Weights of a small mixture-of-experts language model, trained from scratch on English Wikipedia: 24 experts in each of 12 layers, 96 SwiGLU neurons an expert.
Below are experts of layer 7 (counted from 0) of a mixture-of-experts language model. Rows are named router (the router's row for the expert), gate (a neuron's input weights, with its number), up (a neuron's input weights, with its number) and show model dimensions 0-191. Each number is 128 + 32 x the weight over its row's rms, rounded and kept within 0 to 255. Numbers have three digits each.
Before each expert's rows: "comes after" lists some tokens at least twice as common just before its tokens as in all text; "mostly gets" lists some tokens that are sent to it at least half of the time. This comes from a sample of Wikipedia text that the model never trained on. Tokens count by the router's weight.

# expert 11
comes after: " the", " a", " The", " an", " his", "'s"
mostly gets: " number", " part", " book", " role", " version", " war"
router:131121061180144097087140138105167130180095092078159141133125123104108171075114093065149156143100191084115119147166176181079189189094088136149110131148148153102121213149098135156156158133092166107113176062131153153132167100131162154142161140117117050140150096090151108126200103128117119154085135172159156154148137132117108133140129114116170089130149060121108108158121141088149085118113167154165208122109164137182199133086127130098144201167072146126097105116090083152086153149177172170122126145115165113130051111135135144138116137119123097154120170161142114160123160170111123139
gate0:180145094157142096092143138101135124106126120062194166124163183124114084147115089120100099175146113143130113102131120148158103150158073136085102121138093161155089140117158103082165142157114157186119140140137116121085051167150155166185133160100131126114111148108121134120105142116128141234119091124135090089154096102141155110183134136164141152126072122160077128152077178105101094141125120132124127116154104086138120110123134082095144174110098177129146155099119083093078034130152079158103142146165026097146109103107103135106148077140039106105106058146123070095151076078123142152
up0:210098157126105181090183107157153128112117158134154132144153115115114150167084152115132113119132169111090137063095056103106083166184101141115107147156107113146138116125134108108179106181111169135102139100113136121116082113143167181124102105114168147060137153134171129105150076061181144209148144156112128106135107119177192172172110141093144134169124097057101099179088128171117128125102200057142094141115114152113190137151133113117180075147170130136163096094138133128087091117109186180115176161122127103150088128169148139064079087097112119145096101142091142161077096116095103126
gate1:172125093178120087083196083129149178094123117130157122166146140135180145113137087094142146137065148144125107101082144102115082037089136089102103183103106133137153098117119111149179122122131150131121082155132155157093135065147110141164108029059109120143123132148164143108159114141148112149196085064113145113125128137164124096055101109091083115165178129147066146099162126177115131120086131127163139122124109116146184113112128092101178088158160111146119126079123052179132133128099129143162161124170150136156170160162110161104146186143135091194158149155139150120121125109104028090
up1:146128146079099114121118108181115177159164148144050142092106104126179157150193124140143116099130158114149195118114105128102113086122147147099128079100118153093124142062117209106156104124171144149068151064135130187131156104095051116125076127105137132141176075117142178128145145127200052084176102182096092112127140185109132108139120143168132122149133133138105154131088080173087173130138069081113094135106158127126163123124149073181092131134162094139119094090120147120127156151154093116195192096116127198120158065147120140113132122098154201172153129140150117166098134151164128098

# expert 23
comes after: " |", " ", " 0", " 1", " 2", " 3"
mostly gets: " MPC", " km", "°", ".4", " (aged", ".7"
router:134162170125100159100106089096155143142123121161116156091084122155127135167139132098149102130160143121151141110113089103060167150142176142125091112129173134137139104110177110146078122121159154086109087108125099182092174126111126112122182092148120193141103116163165176121116110153173095118080110117131115159101113118089123144108158175133091166094161127160148082084048079101133071123193153140150083143059150103116054152113139136029091078160165150127160138155043137158140104149170115094163093140152129172095124104146159138086177118088156172185179096131094171094118168164112170082
gate0:140123117137148184150155138139118085136174111124068171057190118065085106098073142106151110169194080101161109085135091133166125131114084148071151129121174138083150154120066167081110167145120156146147166141153131092127160121082077126145159133124144137105144132166129099143108143084117060194131092157148119069131112142142038124128126157091150177184174148180127116101127102104143117126180137196104179154097133121175076118137122103122110105108132109175074156158141145115144133132175132094144138216111114109108116110129071138134103154105134089144103064129117166123154165117055089175
up0:074120146083175105158117143092096098193201161161134174101097136118074146143137123176097146153145129100132098091161118221146150132115118168109149111154155152106156125128071142102055155155109214065190123110170181124112147129053132135107110147112118091137181164112135135118111171191106116153102096082117125166069145040125136120143087095143127130164110167126135105120115101146143159107144126122089150097130122127141134116122078102113131101191032096201073136151117160125135131150114146147194105180140185124153143085133107153135123101135157136147155087125137084148090112185116135113
gate1:145156170093108178140138216101132142154089168142136166128153095082187073146121107076135108053135104022077152180127139103122163159096181118136130127154122185123117153100157134144133141119141147154112185143161139089102093116137188085076184184159108106145152098080172151137091099145134076129122097126148129110137133118134191156179135106113087135170084093131081097029114103156095115149122125125093072088086164093113112173111139138049156116163088109099087130089127125126157140124132131147160083143083129081138144156115155145142151172069151162119113123102128189121150117121145137109
up1:133105098140173130209126091127171059135188140143113125128121155180092143116161189158118175177178158153150085087110082181146079099123097064137092097139163107170082132138119147169157195141099086124135124157120106158176122122096073152173082125151139126139106109128077095075189121149104183141176169137108115149101087156143109142091100174101146103110163148137163122206136098161130147066152130136123148145171083155139129108164136140164168137062118094159126104115167087129116129156188092066104120077136162172091143131134120137130150094192110116104141140141129077135162130123103050162

# expert 5
comes after: " |", " ", " 0", " 1", "|", " 2"
mostly gets: " MPC", " JPL", " A;", " ·", " Cup", " Championship"
router:136125163121099209172115135126196107172132113147100151103150144165179112162111152086127107154119140154118141142126181076144107159169129142105163126151179181136220106159109117120125125177176137131101162154078034146136116151115117153070131103183095215131130108154174137100149116165160105113100126147139129187144135123141155103128169117112152112156118121116160118135087106113089105093196157129185088140128177137074073166158192137118053158111110170116162120145067107083102092136100106124113117156099122153117059101132141120093115083124132155158167094065107102146138161077103170182
gate0:110159113090076134178177101140070173133181148152084171115113105099161092045092161150110210151125157165129124126113100121185129139135145165122128163128137160128150092165148106064133181104119131120151179141117134070094096077092071155182133119147163112113105122122119144100126125144122121117113109164142159126106133145112140054169085147127195152134132067072178100176150117091097151104142137083155136116171182209149142166206061126156140101107123151152111131149096135028122125161093125162166144123111143124147103122071106094074124127168083111162115130137116139115123184116087093117
up0:133144146079147168052111141135158141091144106097116148128173105158148178141177117122073106133093110116103119196208140068158122162094148080065132128069137152099106136075118185131115096131166138154131096161116121159116121135148101103090116108107127119055159056149096131106134081115180063195118120122126137121097096162118074172147170102153115061141163137133145118155125144112114099111089101165137121113150133053154105053120181090106135085139072116176128111111137142123105126086133129118168092149119147111112192178128130177089077115106087087079118107156109202118147180137091164116
gate1:164164093125124116105172098146106153112122113152154109106110071127152187151135118152129164182151124147139158093111117126101148147132096161162140156081119131145183113098072095153142117197189135139097120131136147168087170113195138184076144121119074179104102129100133127095140050125170130151164111121052226132114103105139187153125165127134086157191152122152148117119134140148098117124100137188097114130142052217152139082078140160127126160122106158149086089146117105117113197132149137136077140152154118130133121120082211137122100132185133072155177115167170093097113196113126143143
up1:138117108129095128120187087145097126150112153136151087150096073115105152122106136157099115129128112105108181143103107069100114157125081154175099110121091060139158092120175107143145150107151072160098128104095159128135133149212103151127145148136124129135126114163174176102144074123151115117182079142119204087171090124135102062110133117127100115187170177153144115174128161111122120153092155165086163057114078165166116116132160127185137118123117135136128089042065107144129132126181129112078153161111169093108103149138151106156155170168063107082101151167197101091148200070161165166

# expert 16
comes after: " the", " a", " was", " The", " is", " his"
mostly gets: " that", " also", " it", " which", " one", " this"
router:148158174148088058199107119097075106080172141069204096077133142138129161139132065150099138165169167090063176130123155088122100082127137161105124160106121134085121177148107122141098121084151132173163180123115170101108138115134143134122141132119161055127167099112125154128076106148151162116137163206124168080168141129087135188170200058141107080119124073122137110164145161127153143100073137123118147158064077177131160114148150148111156114148126128128075125094168070145098154098167180119099135132059110144145159167121138140135103111134158062119143160126142134134186112167125110125
gate0:140098171126220171172126159187153141079148077086123081158138135136107113172103115119078146135140070111088133121090119129086137118185160138116138144167138106078126089120140080124142161114118118128115121080135149132083149147056110194113166157173156109151127114094123129117162097125110176121095127095155155037073176112088195119110124113146082139144148143141178131103072153094118160160090124120057115188154112124113108128134088174104109079072123140130125155140078118091141081117162147124096078169156114100136093192155126125188113159189112140178133102173151158092135148067104097087
up0:101177120137135120154143128183151152088157100128106122168172120130145155106125071132152159147087115130135136128131159115042135088130153075126129203154150147098149121142151113096170176119181107081049148135158113206071136126108140213135096119136125107133126120153099127060135141100132173147071084164107105103130117176114225129084121153178098139130069140139174135093078110094112112136105121073128095122139163080069111167120129141104151053101073118167148104155120127112105103139157156106185074172121181152143171156099096112120119134150157157159080168133154106110108157146120093061
gate1:135114115111149180078106118118110102145149152117063123078138132142120077151116123111152090065130122163133076157123104125088177135069108125111125102152099136120190137127143115166109152102171177156131159117073162072166069077111147049170108086151207150200072099157054179123170168156140084141126122147056136055129138128132134167099181158143132077136137070146149134153151080102130104121128157165125164160088149118084114154122121121144149089091100128145097146156113117148079172189178151115151162127088109126123160115107161059159086131121148141084134105138085112100072131097151161105
up1:080107131146171101135176110144130144131085137119145122132114136114113143132120121116061137132117199074131074128173143088146126175167210134160119177101161185086119083152138152126089138061038160134112137082151138106087161117131092195091201118087156135131124132062094077121178125105155138183128162070158106139161133103102112164122128121120062106152170107116105114092101148136109166118089128131129109166171128104119099119174139153129187110122059117099104151136116186062111100111168181147124123149212144137162096143137153136101131146182066163082176153100141136115138146175091107127

# expert 6
comes after: "\n", ".", " =", " ==", "===", "=="
mostly gets: "==", "===", " ==", "|", ".", "s."
router:099119124136112102171110143127098145168154080088160129179144123115179110144120104171096089136117117079156135074111109143165163099140161118142172172166175096154118074171144123168194138098119150191131091169161101103138066159166130131114105111143082161141107158164149121142183046155144188132171134128146106129167117111141091181163095175093159140135132190172162116147122140080095112145073136150174131068131099135196166090127110153130104079093126171130178147150170103137106105159177124047133126142205132129137160134139098135103141133122087146099111094114074121107094130053187179162
gate0:128168151117103146095185163085116183146111116080129146185066158103127127091074112173144127142134163145120116098136148161142034139153184151176149098087147067132093077112157060170141128115142100147115113127133161117085105131181154129225180164130107136070087108146175126086142100141095134154132097121131136121105113159153123144160146130142154081145096157164094152097116124106146137144174138080139127125083091141146075112074100158121165168070177140172136152041174094115117127139208115185128197158143148110145139117130180112142145144141119100121072124119101124170115162060166129149
up0:106162112133102167194109150124196099150142136135112144134171185128131161120144157139131092102174146108107068111154149122217103126130129174127144088098125094119124104091152070097133157105063164197096156125117121105210220118156137109169148116133106163071103174118145130085152117168109150110091134114118092100130108139131129113119167165113128125113077049146135104159128095142113138153070123086128085110113115055159092147152143148077090147129113116107088170067232125109087097130190085176147147153136098159109123083113135118109140142139113105171084164148121056117119121081157096142
gate1:158104148198150166122126140115094150091063184105132106064095179177106179116120157114108121138098146151128116094175163143160110176116097151149187150124132202071138103142145099154162073126115177118117099161097156083098104106166118148163099116128104117109127139157121088130138097169127115126112084143128104113140211162144208121106142151175162077132100124070113127117161047048112115090070139088113205097208191134168166180147149116144133131137068110102145118113157127117102152092090159111151186191129131146166161130123142146144134109129148115095119115164116074136104112146126100144
up1:144097126100159139160143101107085215105102133168122105125093168131140111133134161136167118177109083175129130109081150130176136168119144129142139136123130177111088161123087149101128127149075170160137097118077138126176139142141157105189076075104179183100125129129115111151134072153099118170107132102062096118132171139126154038099142118150153096181108166121101131106157072078149108054116137111114129192146174130105171108115100154126154123204067170141132163110138121153135133097135113146228168125118097105114171121166079121108154175137095090042075163125092076170120095116143122144

# expert 20
comes after: " |", "|", ";", " ·", "6", "_{"
mostly gets: " ", " MPC", " JPL", " MF", " ENG", " —"
router:113118137135087137186120128153106124173067144099176195155086127126119098189088163118083073152148132112152176132108130162079151161132112153082158114121172117153122165177117137103128159157091110134183061105153106155186136175147102128066120067142115179124135158171131096162093083156162123111078157109173180063141087076143143076162142120096152129130140095113033142085159118121137119149125079137151093167073106120104099160118078147085093095109097176158175106128189118131090107114131100106137144131086095125118090126156121139111121119135167123118149061110149087130107149066156181195
gate0:166150135104104098133090126203157173125122107165142133163118160128080082135136153137130098109161115133079127150136112114145115090100075104185153195106160125052156135114119118117109112144104122138186108210127141129187091101093109090128149099180168153068139102173088144141199116129122137187102117171152157035122139135129125142119138108149152181097124154093110154184154159142050120170147133124109124162107101135156108134143155118120092090068127174129101119152126135141096063159138133085101115086138090076157104068068105142170060113148128098126157140118094091095185118096047145171
up0:078115163149129143083139153113165128132157140135138142100097153208158140167117177142170147155137113121139104117128102130111117161100185166092124121117104186140077184180108176146111158058089139139125121098163149111075117150169185129177124146139089063168075136054151117102094175134181138125137101137134142220127116127127083118180184102115183097172168191137111092094126146116144118123108120144172147106114127093137143149173123080157083112175138130177127141120110089136131210104145149196086130139163167148178153088136171075095109103122153119149103085108107174142114074189147096129
gate1:130127091171120152153203156100123124152124147161103137173129074197143094123055120147142127114125087110133078144119163137134166140168160188130127147111144132117109129224158102124127128126149120147107152177104106097161087101053140115134072102060160139133128126146064073152101134117128124119125145163091123112148166136105181102074163148131107103096154114106117114127118127192137095192127139114141197169161176086171132094113092123105108127095126161115187184157096142108112168159184101078116114174150100147187115147079126092142080200082119178140123135179125123144100060148063101164
up1:143141125148094179126067145135155110143128126155153110152100157121052134178113070114090150149174076110145157140127115153096105164144219162118120145112189100127141082151144122128137146132112128111081155171124159103137123088072135149118134096145132096117075191117108084147102120137144109160111156126103103155125164103128140083083153078124093085113109200148147146115103138125120127115115070159176093094115118112140083097098086087126110112056123089148187125135154050139157123177139140114098138181195109105161146156070166152088111106069122175229129042125143141102095130172113090079

# expert 15
comes after: " in", " the", " of", " to", " for", " on"
mostly gets: " more", " some", " two", " many", " the", " several"
router:119108122092151127076126107140134118074141159134096075101141108139127143117115101074135101150117091131124150148161191139052154111159142198123108139162078087027147192087147147169080114115166108091146179147154177161161155096096101166174125127162167091157052081155162140136128106128138121097140128098097097124115128167116128145141138080139095141131172163167186089143185117115143144174181108161092173125168109144184116119095128145156141138131154129128087141057128122122156186145146203108116137157105135053143112142113200128162179117124172096105116083152150216149139136138154106108
gate0:102124091141078124163168137117137139163077128134131109129088162180153161134116171120111138178203142129134153128154158195093200124162159082128095068105161113104197113182149189179172110119109117162142102138169192115157145095101118118148112148127047140111202135163137114111131160112071154133103104084118103112099146181138134103111117172107111073107097187196119133107128155146093116119157058149118111094074104133196168156144123098135138152119108144126142115139127154151183181138117139136116137138102109147163134074144148134070146072093153108167169179143148135241114105121105137120
up0:124104165110124151155109080123131157182129104145159155120159093137143126160124146152138121187109129159135134106115139231097111126141141098102153103118167164093140130177136143103110134122091139093171193126086160129130143100173127151104123139151170157094079095151170127206074142136130151140136094136191120146019086157085106160196078106115132126141145193078084089110135112104126131157198144106175110185050114153114107089129131123138123090116067145180141099182084092147133180127143127173148074160163072167161121127158141141114173131140108125104118121122124099121171139163078143210
gate1:119146083151203128122137172154090114122085164130130082086143120177078138151154126205169182172117121091165139181112161153179225103139120112133119139158130078105094120149128156168138116131122119113141152180181130074085097104123100150104140179130163123083112107161157151160085193087139039127095091053137143137093171129164153130143081177134173179116124100168110075127104161111135124156104126115083128156147080149123108161163122151127150162173129137094048124155134190096141173154159090115121106147127163104094118116127112124141149134128097168075106074142125182137124198158107103139
up1:116111076137143069132133102148153068207129196188138143156090109158078144133139172112149125158196145163121183138126127135126162115128121095184119177141143093124131156079201168179097143132072101075137168149139105101121133121164083101168077154125151178102041122153116113092134152118169125138123114179110117149094121103126119074149128221060136090169109137062118127116127140076100154101136141108118144154124094128138155138138088140115160163187139113130060188135161146096103145167150123122156145116124147152137141142163099097122183107081131123058083076132143179181100153159146121158

# expert 4
comes after: " |", "|", ":", " /", " No.", " John"
mostly gets: " 3", " 9", " 8", " 5", " 7", " 4"
router:078082075152149170167132084154182107082148130140091134150130115133124101109112127066080088100210133130142162136113112119132092123122085077136174165158124124116105198130138168106082153172087049082116066153097074187177125124137129127132081088110082156122142162136086121120113082162103117117110151114135093077108162155046116126082151128156084127129148092110162172176177112134130106146134106145106120129157162059088111143170130094147134097144166062104153140148155147174117093157069117132126129096172135118181165165193135113105132089151132169192059099097085133115132136119090121130
gate0:130159118159093157155134144092118143135181092122150151144194129171083099156089110099130126127151163073164117121143168122138141109121140126061076122126152107197133153121173151109077119171169140127126146131144173096120094125111087151105162097142136090121086133105135173170180160173155101135173178162152086109100104177163143157183116098113112069176134090132081070143086092190169090090142143123100178164173135086160139090118151112141181093123136099107152156121073111117155147112110038165155156146101119125162083110162111176110112077050158099144075167081093125147131195109111174144
up0:148143124121137111123128057151132151115147069140074130119147091094148204097175180137113142177177144138119116146113164109161132153147154180077124102104195163104118114183151153180198107148146146116099124134185126079138120110148147117124115105128102125123120192134154134123111157067132119139161123128056140096109163130121116132142164208101139146107146140116136142097110157111120169082165080107095105055155120146158111189133103055157063121097136105107181041151186125122100184152149137139140087092127105063108117083137133072074180140135081154134094094114176133163149120127160158190
gate1:149157114107171067095129114097112087119132080109146177084113135168098085076157086125154080075178141095163105117136067157113111144167146047126119091169100128191112139072114152129063142156143089099147101211169129117100162097069175129110149077129098123096154150134071118131157150148115142192123025123145171088148129154113129107129110065160100160144141108136140101111123145137141113113134122115098100105146077125154186130128115147125174159195191110140151116136097162124143091134117098173192170129103136157151155161109111091158148149128101154084082155185124165060143080151121130148
up1:132114107131127119072066100086136063117094067138175157175119098083108161109150139150194126126160094107127117128134056165151120172094162086112182084135084139110103132099084159168091148112157124088136158167178142154144185116097161107110152124084087097139110141077166141124150140163063187177142078133118160089119078109138206132102122055140122151124126155167192131132145109143158107112195112131081100100152067123159169133131172122087161147168139075169096154164111107111126101104164115120201181134123116186161145153114128085127134142098134116091092124159153139080158108179143149093

# expert 10
comes after: "\n", "|", "-", "=", "M", "The"
mostly gets: "==See", "The", " MF", "U", " \"S", "K"
router:120120154112117158136113125190168151155150105128122116171169150112077123069142111078126167161088095190148101115130105106170142143108046100084163127122142093125144132120090089147162083127160094143069195093144129178141146044143105141182142165158103149105119159122108119114163063124080110147113143104170100169087130088158130132141122120084214191091097092152129119137104134166189106166146098137201133154119141179108171097148128144131138126110145129155153078158105115154121068124164210123136152065150081177151091111107158132064145137128145101134148127124135068155088131085152195146
gate0:070111115140183135111155138167164097146155127122154132155143132148104164133114083137172133099149123126091104050177089151133095149078091142148188204216127145125119079095105119144117120131201099191118184153129197102134098128129078119136069108130123133080105127110123140118102129119148183138165176189143133125146115166133148189075173118104115133097122169119132145138142162122142159178137138117089174147115168116125118133086100130111106059109171089117181101149117106114000127197159123125142132156093115137156163145170165126144125151172126121130069112136141080114202135102145114101
up0:121126174180141142135145131178144082136086128108194122139144147156140130110108152141098158142152105153096138132103105106118127114145082111151094143093146146186133153068147142185187192165143181135132069149072056128145105145152148083111166151110138119170090106145145126117093172146068079137126164122149160188108162104097117162124063130070154114102159078163099176160122095145117109133130156203119121139087168173058059135142092167137129149132136144074172120121116168134180100116125130138051135150109169162132055117101085107144093118098173104111133165189167123169095142170064150152
gate1:149111106159142123167114099160119165135145093123106152131136159103113163100087140169090075153146193174058132111142137112140090113194128113146140168145139161162148140067077028062081119114073121177143156163083129130153102104163112134130161094185142131093086083184163161071160145138149134115116085105100156110112163104096083141218144144143141136187103168157143149116088132144151140141149129170091221181153175091143135154141065150121141144131170175149118124114124103095135135128095167155106141122198098090169160104136124158144129135151084158150177127168118131129178123098062150141
up1:113071124199149101141095096120131120159163113081149190101152110109103134157047165146119128153147174192133104156108139137184121100154101134127181176132136160153158142051118089078038139096097119110119148128088151126135094107146067193106172089175118083148126103117158157104151165117108157096148095121102164112126139154110102140098121111153135101177080173161146122165107106131081164155148123131083188154118167124118150115129132107164074161169222131131106142105172130155167096072107148169128099156157176116115136120119187147136068099073144165125216114143132069151131112115130121103

# expert 1
comes after: " of", "\n", " in", " to", " at", " for"
mostly gets: " the", " The", " a", " his", " an", "The"
router:138148140050146155065157129111061134101182212150090144104146149183149089084138119141115049110116087089124153107116140109110130133189166104140118088120106155078185098086153130128104136149152144176090156134097152105078092163152146181114126103158165178108135104105116120136076160061106111113181073097088117152133138124153146107094112107146155127146136125210152147170109128162200148179170131120108113171177102144175106166143143120179161165174182103133114140106157153177159067097144134081109129120110098116109140128121173164111108131136131159091103135079116109089145107063202106122
gate0:161125134125140130149141153168179150100135195104133098107165094201168163153167162130110139120123108197104088091136147166096131101121116121255088148141190087124151073106138110118111115145124119126136173158126099164087121147152152104115128148197145164150183109131130154078173146147109107111084128098156099178095130091166104134120144092157132159124100127148162103126086133218134116145049160081102132156210117150164120138153098117127163142136111136130137135136136103108083135135101048160095166154071093084117165120160133085175104140128080084181133117109116086131104090138163097161
up0:144110119137152157135109060107114144147148117133113079146153205148122128116130118044108096124144154106152131149205176127143147047180181115177085071137191115111095164172154129050163117119113094154123159100117123133107119175204120093119084139088179161096075159159155165118167096107108120089067131150152116137111122119140147111145090102141125111121129125081105161124079105131115101182126158112122109104162142161104116194107062107144138191128111158136125148103062110118141111120135127186102120112125082086173148155156170066135057100159123133096162088113161119154135164108130177201
gate1:158178145121120148150063072159159136105092185106131119146080131125144112116177100094100110113134121163098150092128134107100192152098208192175142094082138127080113153144134063120090120100101090118149122110148070035136134119098176188149087101124130134105116082170132092079165131089115128134142141097159129119109104119186134148156103160130063134162107138128119087116125138147078110090099178090118142179086133147156100116131064119158166085075117080199103091103108099086094156124168150110118103165095123113148078101149161166163195076119093191105160120140127099151139140183105157146
up1:055109121161144137144128113065156096144114070171178116134128121095152157130168149126084187104140100074148117106089159175145055143158094098170154121163113120144138167145090199125131128119099116130167108186128195185073115098146073088136108130105160112148118131134095151135050147115155117136133103122164149086075154152100187109127118140156162099163128138052107099140132063112157136124101156148142042105128129154100120126127112185114073136195125136140126096174121114181131123094154099087089122059129130116097112156198095139147076100148148064144114144052133101116101133119118076110

# expert 8
comes after: "\n", "-", " =", ")", " (born", "°"
mostly gets: " ==", " ===", " also==", "\n", "″N", " Coordinates:"
router:099122162108077129101161174175067149083210115143115149152099131166082127159158116163134095131116112124149057101128116112173168157196165085121175054094156171131126085111145136147161119145227120105093090214055137117104095143150126109098105090173107157135119143112148132161111158136075133108077151083161127144154172087127148117095128194112162120103102117086158121120128096151093142135123168123122101096126171103102207148143150168146099114146148117114153161204101121135139112102080174092090121158161158112135137106117150113086131121097105148159192094086077110099129113150129187089
gate0:157170146113118072142148158177143070135152116150054131143143134110141078100095119080159102143184138136128166142086122138138147136143154128125158058150108157136134084088107092107161136076110171132109148110083104123125128103075135177117120115098106134103147133162135072112084153143125102175095137146102117117095137092108144098089120063184077164148126152161164129171130123126088127121117161125154195111131124122076139078112167040130204135195205139153125161185147142119174090121093100101109141044133116111158167132166132164122197147067179143136186096119150123036148116124136153138
up0:097172159171130155093103121207133126136104116141089147135128103174127155153155131121123098093194105153124073146143100203132088135165110085123131137109060151122151101117118205091087134160129121165130124123153151152106114133131098153130157201132189140104180123120150081101182172101143119187104120121143088168127141141145104130082119113123174162165122139132156102087095170156107210176121084124114162086106070158172140190121120104194088135157095191120138144101127108079197123104172146140095119161111111169171130090130223137132160133124071095175171109110068145142104122135132088140
gate1:145125093128153088102091101218114146089146120146162085172174149154152150182185131191145120119117119140157109110085122160137103155156107168136128142129158160127177118140141129117089135118194121148140129169092136133201094129093137103165116145102122072113098155137117159145168137088064118100138089145127143157109147132106129167178117108160139137117133101165118192166114144157126097113063154108062053185127146152132189119115159153178157067155143087094116093143130160116133179058063161150086164114174209100133114153097084108172128100134131160163189149060112101117122174117080170120
up1:124073168144103160173141123169150120137115187141147155088136112150124133144122146081188159101197164148127137111147136130063120128093093062160119082165147121065106161101166106161128153149046148112106139091138093080129146124159136185054164111201131143150142065134106108151135087126151108155125151116126125101166128113136095143112178093141117148180131191113126072178141084156131122123177135178172195107178142120090050189111203116108129106099090140179122177108166125113161036135146143147147110107144092143130112049154097136137111163178111137116148161104117142145123099126126128145